{"router_score": "sigmoid", "lr_router": 0.00102, "rope_theta": 1000000.0, "rope_fraction": 0.75, "attn_scale": 0.125, "decay_shape": "exp", "batch_tokens": 65536}
Below are experts of layer 4 (counted from 0) of a mixture-of-experts language model. Rows are named router (the router's row for the expert), gate (a neuron's input weights, with its number), up (a neuron's input weights, with its number), down (a neuron's output weights, with its number) and show model dimensions 0-95. Each number is 128 + 24 x the weight over its row's rms, rounded and kept within 0 to 255. Numbers have three digits each.
After each expert's rows: "comes after" lists some tokens at least twice as common just before its tokens as in all text. This comes from a sample of Wikipedia text that the model never trained on. Tokens count by the router's weight.

# expert 60
router:130098118122118148133131165093154141112124122165114082136149141121176124165125091124098178092109088104156127124118110131120074158128132121154112153172105149184164152160110166092153108123146138128121161151120107148148130140161118076117143141121130096119124127116091129111124127136137142080
gate21:171147064104108137115103134127143117131095148134119094159108119135136170164132084100087136164140134134130124136082105178153153144108093119154149108127123126130145121167091135107130104142106108124123126124090151144133107137134141125102113125166150095103085148142143168117136160159066126135
up21:130119132147153125132187125112154114109151141086140153144129093139124150119135138159125113140152119137136149124058158110138130096098135127093136106160155064091133164136129072110159135117157126112089085147135114158135115133107098118088102136152138153129118117163137092090147136100151101134
down21:104143123165157125134126107146140153083116124075113144139111151107105090120122083110117105134131135162100118129138138134135185132158139112092115113179112068114123136118156143146133114128114146151144122089163160147125162107094128076127119120150168120123136163160110152132147134147079133085
comes after: " ", ",", " New", " U", ".S", "0"

# expert 54
router:095086115136130108155116120112137128137094171131140113153149091065098123124089163127115128086105136158155167093121131137160123148132118169098124137163098121161126143142111137099159120110154166126121102156077132165157146135142120077111123143069096136127150104133130148122130122126149143111
gate5:138102080134082098076096135100142108123076132098164095109132132138118094146138133120153141075168128106128139124176114150103143130155139150137141154161118126143115120126105161150115147115122114096163137154141102129203136153122096120114119138113146114146147129099122098165138139154143150094
up5:169083152161098152096133129143109100124091128126072124123144116087157136142182152111092131128125140088117131088148138116110190157097140144127105133141131151121126113144163150097170103134123119128138119113125150111152143115073138118133125159116125132174123168134095114108092101137166125137
down5:099155141131120148142119139161065109100126171161116146171138120139157142154150168141140141103093150121120121155169127150132166136134088137089129116148144140136094127146142132106182121148129101111137102092107104151132116146117128135161123123097093092110123131100119111172088091125095125177
comes after: " |", ",", ":", "-", " of", " in"

# expert 64
router:150121118134106120128096133155132102084079162146112101139100145151127126142098137158107146131124136138128143119113110112117079124168144142128120104157101140146145155166105175108167093133167144116151119145131110122128176150151122105094097162110102106154153110099126096089169190102125143131
gate0:094116131130100088116094148197148121093135129134151108175092129154170127103103098131110128098106151111107128107116103134133140136153084114157151115142152141122147133146105138148148127084112136117108093154149131135124115129094114100147122131119128142180121193123151098163116121162169153161
up0:158112132136105151144112177171132096134158112124111164160073083144148117111107124157158112103146148136126133101089125123143145128163083107157148108139112129166146104118111163143146101092115132152125100150152091123127120131135138146102079140131080078133117129156154100140092143123102160133
down0:122105131139111167122162133121140143130128069131111097156085134070139137123075128103147122125155177081134143120144105172126116097134094134107131118134125091106138096188139139111145154139123127173095088112131144116150135163122139119122134105084157150119148128132113155146175154123139137103
comes after: " B", " M", " T", " R", " L", " K"

# expert 70
router:094097124101117139145123138097150090132074169124158097152125164078125106121118095127104147136092078099119179128147147138109128132128133139122133134130143125129153124118154146123183153129146168112139124113108122168192118102124120122120123096144137124107106115084139166132094141138157179112
gate0:136112125128134169151135128084110137139134120129123113170158139112177159133123117137109107130125094076126176124150110083130094158130167112124109166166140113142138142135136124165099149133131108100102154165116194156139101103158120111134129130126154101125120097109136075116100145105105176116
up0:080140141157111106119137065154099094126146148123126126156106157164167111101145105115159090119143142130147118117138136132116147125154154126139104075088171144117099145127096114177183129146120155142145128094107120139128148153137080089137129145121160117162113118114119156120134122153099146169
down0:106138122122105149102106125125140119143138148118144181108125141143165131156100148114126133143121097096180120107146106107152128112119162141127152131109114118127080116121099099080107152123105118120102165109148046125096135134159090113151135140123124173147142165159167156094145166132139093137
comes after: " |", " \"", " (", "|", "==", "\n\n"

# expert 47
router:111087122123144141146110110144137093137074181147102115152146141127091111129084141147100137138095144112130150138123126115152106144137098148105145180201127150133145144142128142095160151101139144129083078122102157149149146102134122109123137145114136110135139116148087166108157136076100126124
gate4:080092102136156137105129132062121137110105135182086137141155121135150137126128103146138122130146121117153150134143139103122148149095117121124137154169202094134116140126120128131103136122141136131161143137085143131134154084132122094082150151155139138092110179148137125099134135121117096069
up4:144101155130135121143148151175091126134122093167131129131108101126170158147164150138113165118134123117115109124160135126122127125106141128152139122114110111116114129131127133098050130126136170137122138142085183131113139090141078114103133130139196149099145115142119159120099187098161134145
down4:127131132155157068093109115078142136103092138149111135141100130087110096138116135129146176159157137145145121151115135084171134137128144100125161145138126137167073128129177174168123132147131127091161092111146124120103160104108107111103111093103138125125169142123138116095106133127122111117
comes after: " |", "-", ":", " of", ",", " the"

# expert 41
router:094126089120115144138142120089118124124122141175118104127118104103171111115131123139140171129137113087095174099123107116115090096174141163160132121164127120129141179178127158124147111121175136122104150093099126176152116162141123097102150104136111114139128119110113151123087133089148141096
gate8:101104185125097116096139168135133159122141130100118175131145133132123121088113136150127092168112103125132132113112100101088172155137159153117167143170141133104112119124111116151090101113130092155096111140122128099114108132117149171128101161059146104168141132114116129106129170124131147108
up8:123146163123158141151140093160149097132095109136129113137101126119100176132186131093122166137109134120102127089156151184114115130134099109139150120112148118145112121142148163086145105106156144138112137129094132124160153133093125103186144125112150158100091161164132114112168087120111138152
down8:111116168132124094123191097126106160122156117144105111121117134133132090099157124136108116151140142111133129115127149128183115119150142127095133159163102116106085160129129118147139140136150098146139158120164097154094103111125078147143128135170189094095114100109163152143135111087133157152
comes after: " ", "–", ".", " (", "°", "′"

# expert 63
router:109141132111142162101108104110130112129142142174136112127125137080148100135142100142145158116143080089115125082107098118137108129129129177152135126148095130147112164185097148121153126108166136114119156088089149180162109119126146131084088080144139179144119128104118138120127125111124137131
gate13:116169154108114122123079162141119136139115127110108158156150117132141143157164143137107105136134111117091156128083119111137109134118158162107113140127147112102102097188124144099174116132106118134081128108072130137143101142104156133119132172137168122145154089162127113163114107086133162164
up13:081188125072120136147119159170141127155140119107122155136157120126133119135176126149110134142161083111102168137086151114123130130115134166129088147086124126113103117168106154088163120124122141118101151106093172149121086116147151130096136129136133094123146104126103114158147105120103110107
down13:110154122162064149171136164118126116129121141136105116120145097146171113131157155125151140097150109102149139108080143072100121115137161133109158089137139090128117087110157133109131097129117151107125135126142128145160123115179128143130121114133098129069119138141132159155170133090150106087
comes after: " ", "200", "201", "199", "202", "198"